Weights of a small mixture-of-experts language model, trained from scratch on English Wikipedia.
Experts: 736 squared ReLU neurons an expert, a shared expert of 768 neurons.
Training: a variant of Muon for the experts, 4129 steps.
Below are experts of layer 9 (counted from 0) of a mixture-of-experts language model. Rows are named router (the router's row for the expert), up (a neuron's input weights, with its number) and show model dimensions 0-127. Each number is 500 + 25 x the weight over its row's rms, rounded and kept within 0 to 999. Numbers have three digits each.
Before each expert's rows: "mostly gets" lists some tokens that are sent to it at least half of the time. This comes from a sample of Wikipedia text that the model never trained on.

# expert 3
mostly gets: " ===", " used", " season", " made", " won", " career"
router:480484476548529519479494493510487458509480546522520490512479546533487492483505487488554477518497495474490498468536554524520498461537504504504490492471490457535486527476499482491501494467478447539488507531511497547457489496502493493503490496514510489468529472469496512496510527497552538550484507517518493484493481480500514500495486496502464480502515509515475471487487500485527523505499
up0:456455458494511532501504498515428464450477504543464511534490521502582500487504464496492486494480511505490518525504495528508509469490481500510497540493489529511497548490455533512500507495499507522464478457531496494533523444456484508487489508516489500499460511487498497537520500499494532497516505520475490526459555500459518520470498502493492476510530500519486543523518498578496471421515
up1:475486514422500499456522506562553499470444533498455527493487512484518441519480490515458496511487505493444497516537482501507498537519509511506506500494519531507494449488500468555503488501482537551503472490484533498518492503528455495524501485508504495472497536502545476485518518486520525522504510536477529499498490482523507503504469538503506471489483500499519517504499448455490485497502
up2:490537567504525513547489502537489484452521469476459512491487495492531576496498497442507505483460495448500501515521476488515520530473532525487506494509482535516500523500506524508523477492504499485484500512515525499481427498535503494493500500528498500541459472482511503487545509500496549521496480493496500429475493533500509472500492477542504516502496499533514492532510487500496500502506
up3:471453526471493494513510494528466481541479474495501483489500508536514492487547504487498580521552578508482485531517518501481482502507491494502498459516528468541518473499541510497503493508504508520453494522494423505506488524502512498529502500508537514511523511570541487477482498518488502494500495417478538498517454479507503593512484462497524487497499496482495537498501503501496507500499
up4:439487525501500500471517515496462532520500469526500500513487503462497475478511502480499487488505448466563446507443486454522495504499471435498489510526541484496528474476509511493542468526514524578454495514448481509496481467504498489494463502499482502488498482476507507488500516502499516482500472494508568489487499539505532489452488477506444496485454497544501497429528482500483507483489
up5:481478501479497505498492518528417500503491566516502499518448497500475527510436515527505528498488509517495561513496477512487500511500510509531514549524494496519499545502463531440497459443492496477500494499522436498514501509472495502499498473496497537471498498503496496500499504487553559499503522498525473505516483520507497511481497432511505517463518477507526533468532465510523505502498
up6:475484512512490482507443534516501494498497505539502500455547530503493529521508582481581496469495512480501491506519487512430517521501514507500502526518488532503504503534549544511524493495499498522496514500513512564476494513501504502469505479498483502477499543516489489490519553500501510523494500517492476488497488502536481496498555500478489490501498486527509563500503499447525497513453
up7:444464508463500509505486499490504483504512500576492500493525484491456503500484533533513531504450548482463480526500502500431497498532472503494537482493511523470469480526467557513478535533503455527467509495503484500517479498508485507511492525484496508441505500499503473464501520531499497488533484483500508500474517487494525497510513532499492485448505486485499468496515490522511508447492
up8:498503518506488479483500497540491483520508498491500482521484510510480483493531507498449471498487523461554504508556493462532507494485509563517537543480543551522514467500493490505502496531518497510462477521531493522513517509371519468500497492485475500481523500488500509505536487548490519510501510482494504494495520507503518501499504520499506490489488499518498492501508505498482485481475
up9:494524495473499506489529486523495498544509501527499437479474521504484501502507506498501495486499512500436508469500513531507525425500574538467501499529478493492487474474508499515480496546469453505497501512501429531478520496442492517487515519498483507510545473492480505478513511483503465500500502484496486496501503490505506504501505512526487525507488543491530505499462517523510495501528
up10:488503493511486510556501507528509490515499504502517452493501558500560490487508501522530500472508499489529509504503491537528465531497531554460524508478524455491466489486470490496496495514442503546536503501501534490457500509500482505510489503486501511491506501492503525503501516477488470528501500497518524507493449480505503513500519504498489506507492506500501504494487481521515582504503

# expert 0
mostly gets: " was", " were", " is", " are", " re", " be"
router:464520482497505505502490504511511537547462471493543473448511514464498487529520437520515497515502534531478475510471495511503524483536509566469488522492464539490493481460526506511487455511434491544501437501529469501542523509506484510533466514477509502498546490553501499503511494468470543492499520535545508463537515483487477481520485486494485506543491466530502487486512501491491466514510
up0:527495594508485512481503500503494491472477484515499516465495522564503487536521486452507522518499555501502498495503491501514526478487487525437505495530503491551487485532527496476512501546492503507501510546513501505530524506509518491503535462546505479553500510525498494456495464461483457471503467499477468485506510523483516556442543491519532509509519471449539501509499451535500506480484
up1:496539438480534540489489503516499496494498509536473478468499600501541560504481490478548479500501458508495530503530513544502515492500491532517509574486502518503485511491497573478482526519508503514503498423498512506474491424512503521506452492470491503491502504502503499488498506504510507478517519483562515496530512506502457517516508480467454513509506504501500505517497483513531466494525
up2:517547513502512503529477513500499482496495496454572485537520502501489509481454472452513500502478493472472492504518478549502494490519537501473505473438496531552514465499512539469492485486524478484494501518504506523499494509482511547476501453494499482537508500504529465507504504501492485509500568490518517535515482500489477503526508565535514488463478500494562518493515484499498492478522
up3:499545498483514471507480452505494494495478487466496517491500480501506500489504546480531491445502549499511508469504483531534510493544529515502536503508463496503491562473493500532491497506494532486528504512493495484508527494485512553536538500503500485500508470489483570556491503498486487478500556497486480478501509517505487501504503530534488491496500495501496474506498502485464497502536
up4:506525505524473496536485537486501556498508471473501492501497543500513501514455478496430476545498569533474502470477484499491496522551516497516491504558500490502488494512507513497509499502559535462502542488545504511495515537520531493491493498541489511501492533506510498541544529510511544538522491518473504519457500413472520492501498481494514486491522532500498534489483487536488473440498
up5:479471494479464503438493493515490486513501513536500499487512496486496486482472491499486455482495592463502502498513502452521470486486509526514474486503521497532503524504500485494487486503475501504492517419557498482500521537542494511483490508488502579499499505508543516505481475497510490476496479441491547497501514472514489485513491492501502467515470529481458523499507455470509503493505
up6:489500500515453502505505476493476527504496493502479489572502502502500531478475493502506497484496502508501487524513504574503550554493497500496532518476501558500508495483495449504485527507511550464505535513501537503513515493489513449476510507475485501504508519503503512488470511501500505512507507485466500498474488495531496518485508501512427484465456518508517463520490454504474513512525
up7:492508495511504495531501514531495491491459499449495513524505505516518501500558484498504489524481501538521493513496526514485519500503498484476505529487491523510492484516446532503508487524482443496522487503563516505486495519496505494506489477487468520503506494511487523503524510426479481507450559509509480441507496524499506518492460413534510444518503439500511499519510499467502488469541
up8:494506532473505508504428499515513485543502520562534488488510514447486517497491471500464493496509515503526466496500512447517487500498522495500471519457521500498512503557508516489468498524507536485545505470493481492489507513508481485500513494506500506502479523500508495543502487465470493506495505534500545507450504461527504492471497458466483496492504516508494485472496479504501511494419
up9:491533481490480500455496500523496524500497450486501504432451515514476497476471486517570435516465530494498513500543518464522491497455499484458484519407466484493496481516511476492516505497468528422489515474499488479506466529498498482537518521536500501500517544449498506534502505482491520485544496548506500504529478492530490501514510491495503499503496491457454542511490404461463497549504
up10:512512529500493510498491498515500436500459499491504499531541500464495458544531498458491546477515505508505495493501480530539500499452512540495547504500510537503517550486494500479489522508503491493499505481479494494496524524493525501513501478503494485499465495485498542499498466531505502449500501474503507488429480477528477504498502509492499481507474493504458493509506497508534519425495

# expert 1
mostly gets: " World", " National", " British", " South", " Indian", " New"
router:543514496502490522478522505512515506477527479502504523504488461487531489506463497512457483465507493518497465469499467504497537508526469505497521545486532406483473505494501476524427521484498486466528524479549525456532485497515557499451499527524481478506481487432515485482541499501511514517493557478511500518483500503518544525520517481495505511500524483533507522552509492475508463488475
up0:503467516472478565502501505516501506523517432459502516507497497465498468506500529527501509473472500489512473501549486510510513487506495509487465509500503466497533502481470517512491464500458478546457502477517499488525523475497487505474470515503492513506528517508504537524530499514429499500493497467541456461504541530519545506500517499505493501488486503492506491435503486507544499502493
up1:545490503497509524505511490494510457506494501491534535498456483502565500501492478511463507467543469529511528497520487508542542537514499476476533497476522514496470556491464498524461498500501512437470489486536511473495480480501475460508548501493464455505448535488463475526516468502534510529445503487487500504499488499461523530514484479470525496496504497535435537501505507499482477504513
up2:533544515478506520509504461503509495510515486482524501555500527493489482514460495530508492451477543513500492497499482487458540518499518477509480506542497472501442515471446507532462479492500500479500487529479505504492557482460497511565512503518528469483506498499596492503506501520480478503499501429478517542516501503504469451500486514497510499478508497496509482517475485513507522496499
up3:495497514487500491517485494514523503492438490501524505470511504500531497522508494461479474478529538507521503480468500496495487478500541522535568500515512501493445489528500498499469497496515498496503501530502513406502464497501510463494500512429506507493495503523459528502468491495502485521524516513493526487525486511499490520488493502540490505490540508491510528493561456468507502467502
up4:504512490505508487516497506492512534519497484457490522489499490490497496547473494553514552494460505504513493536449518519506511482494465493515484484550501508500505533494471524516532514502509501503490494520504438484515504502503511510494500539523517498464508483499510521488527505492511498491455508497521479498479536504464493499475512497506499509531565443493450521497480498514519512511462
up5:525493470508513469466513504528501500500520499511515504488500502515454493531482489521491468525506503478521497509505488486494509506550458464503507499500500498480471520519581481512484534507469496523524513491530492491497495506479495489500533519521462473496513523533493506508533486502503506535487505499500521493550464496503520508468498500525500501516500517502496485523483492502483486499548
up6:496560499542492517513520470470505449481505436477515503510515529473479508493467485494504506499442498508529471523511500481522495454496432502554493511533454501462519499501521486508459474406474490488478503475549498480494502506504489488517501508540537548500517503500498497502523514550493470512493500440471508519500522504513493560474503480502513496497513479468535530526595483494460488505512
up7:536494503461488523503551475525491500497509500518525507504500509499504475498519499459473486524490489522508499493557497488500541511512478469514478506491514565510490462574501495528516462467504498484453517529528502501493501523492500540522523487500502505504514528532503503501515494482556490496561498499513508504484501431544484522505505436512481504489499466498448495497505485503459508516508
up8:512511516490513500501551508499504508525464512489494498459521424476523520499478496505423495503497521530488489469532447460510564500519553440490487524480470518488518501506513536506517506497482507534516492496485537502502475502501504468493487501505498500493496485501488506512571508466494533495497502510507535501501502455496526501532526503464494483507549510498510500527517505496501526522532
up9:513514496499502502473502501504539485504524503500533491537493525509457497488473463527522556525512540481523506506456517534472482504472488551502506494554500521458472454503505495494501494454500500484434500512512518500502508490470503512477524478503464480475512456486525502497532546498576522472512500571532503498505491497504501536504517445504487480514466525505472500458503485489480428437518
up10:507502502513509497498517552470496513509505498548502442511498527509493503501495519520583518514506515475520496503541499502501519485469496458485474500496486471453453497477497517487512499550510457444496567501481525506501511456477494515498506509454574462489506496503482467476513537514493501511470499497505475481534495429514554516493499494497519501528501492503504498479483539511472464483518

# expert 2
mostly gets: ").", " they", " who", "\".", " she", " They"
router:508505487568472536483507507479460517476500462542489496514473512515537492506507527497544525483511495445522471517538506485551472469507481441486504451482506490521503462485524500493526471501559503491486513515482475449509484504493496543499457480476497470518486505477468530521455472525478512467520520479475443507542505427500535523475535520494505508474507462530498479478490518516507511474511
up0:499523502519458489540504513520493496496503523488507502494475500490546520500508519519517527488520503503500501522489466513499502501501500504499536449469509513478492452533506512520500454501533500492528436457493483514499531463502472476510509491538511521529536499466499546499520466508506501535478482501508505470529510452503498516499506528506473494466534503495498498492497476513514498508467
up1:517495523531460481489511485527463487525497496541501522503541500493459499481494516530508525482518509483553505488547487452527507510500505495448496472546505493499518499477508554500492487545535518504500500503495500549504475500499496499483532493482542470503509499523505502498498504491460539530528504484501501497502524482499488501500507490574499494515501473520545457457506472485568486494497
up2:505475470535534500490491500488503505498453494495490477513492511596528488475533531513536504504497470484546483539538522500460468478460508495476463509528479502521443458492500458503434495517529503452433497488502497475565526487522476512537446494501541458501499504445500450507462447539501493469476472495500523501545483500492477479515467490554509497553454499512492507476563498488499501496517
up3:490504491525497508474527523487474495499499501529502482446496458543534480529500496506477498491506504498522473468511519497468499503494495533480480498533499534472505510501513488504494555464483537513440515503481489503517461440520464493527462486523503540506530490448487505444542497489476479503499541486495500501491507489516494494494554478492495500504493513500549501500512516509541499490498
up4:500515470503497465504492443499460467519498594497540487503483533498494446521519505509499521501513528468516498502489503558456503498498531484499504503536508486495504496505514517496507545511494428525500435456493531490511489502508507440491524519469546499514499502506480504488513546518489502482500506500487528465463500500511500534512428521508514501497520525466499505479498498451485434495478
up5:493501490476500485491461522484518501497494499538501540476526520537501498502550504487461509491478504497472492491499501460504524434469494484492504479547522489505496506504489471494496501506491508486461480545498482509490520522491544526563550471528500497503505490537497539478507553510491502484527580484489510499502500497511502479534496489486517482490512473534500509512494454511516472543530
up6:496520506514540508492493469516503524442510499539498522494492499546500500522531525472494479495531511450500513498480486456493494525537486505492492496509536437513533493485510541459516489493489555498487466511492467500508491498497486506496499502499484528500469502498562520515456496524491512479502508494527509511502502494437533516484618556485504549504498478506532515521529497498507485522484
up7:516487494485504491500495503492495419504505459519495500491497490477504493533471512519468489470492500480498520477500487422471508430512484501516499505506489497594468541471501504504493494502486499499473565548511449477502492457475458494500483501506487509489524548533518495541518561503499497500507536518532510521500499453515497536497519488496498499495497478514528443539471513510561487526474
up8:503505495494502544510517496497474497496441488514507507499500431498502519467496502458485526466511501547487482499497453497506506537475489569513506525503519508495506489444542519506439491491516515496516532505485539530525499494509468465456470498571498448511489509506506492498493495550492458540508504465500485477515484464500469509480494555525466507503466490493484507529474499553505503508486
up9:494490500497501503501468503502480552464473500517503538503481480469502512501483532522426495542500502498502485485469488496497523504473468500569459502499519487498508502494413511518552476494557496479489498536503510500563452537479508496480507469511479477570500508490518524543518505496509463497504503508488505498528533473507531502503506528530476506479564512507529493489503493494476529528511
up10:462550521503496503503489500478497490511501490499505518530488480501507484497503499496501484522508525499516468471499514499516509479473488524467498484457483541497482497553481499487490485503537497447448532510535507518499507487508499502481493500537497485492467496468521536480518517509498505503500469503500497522538526459478495558507519544473497497491499495479479469525496496488536509487483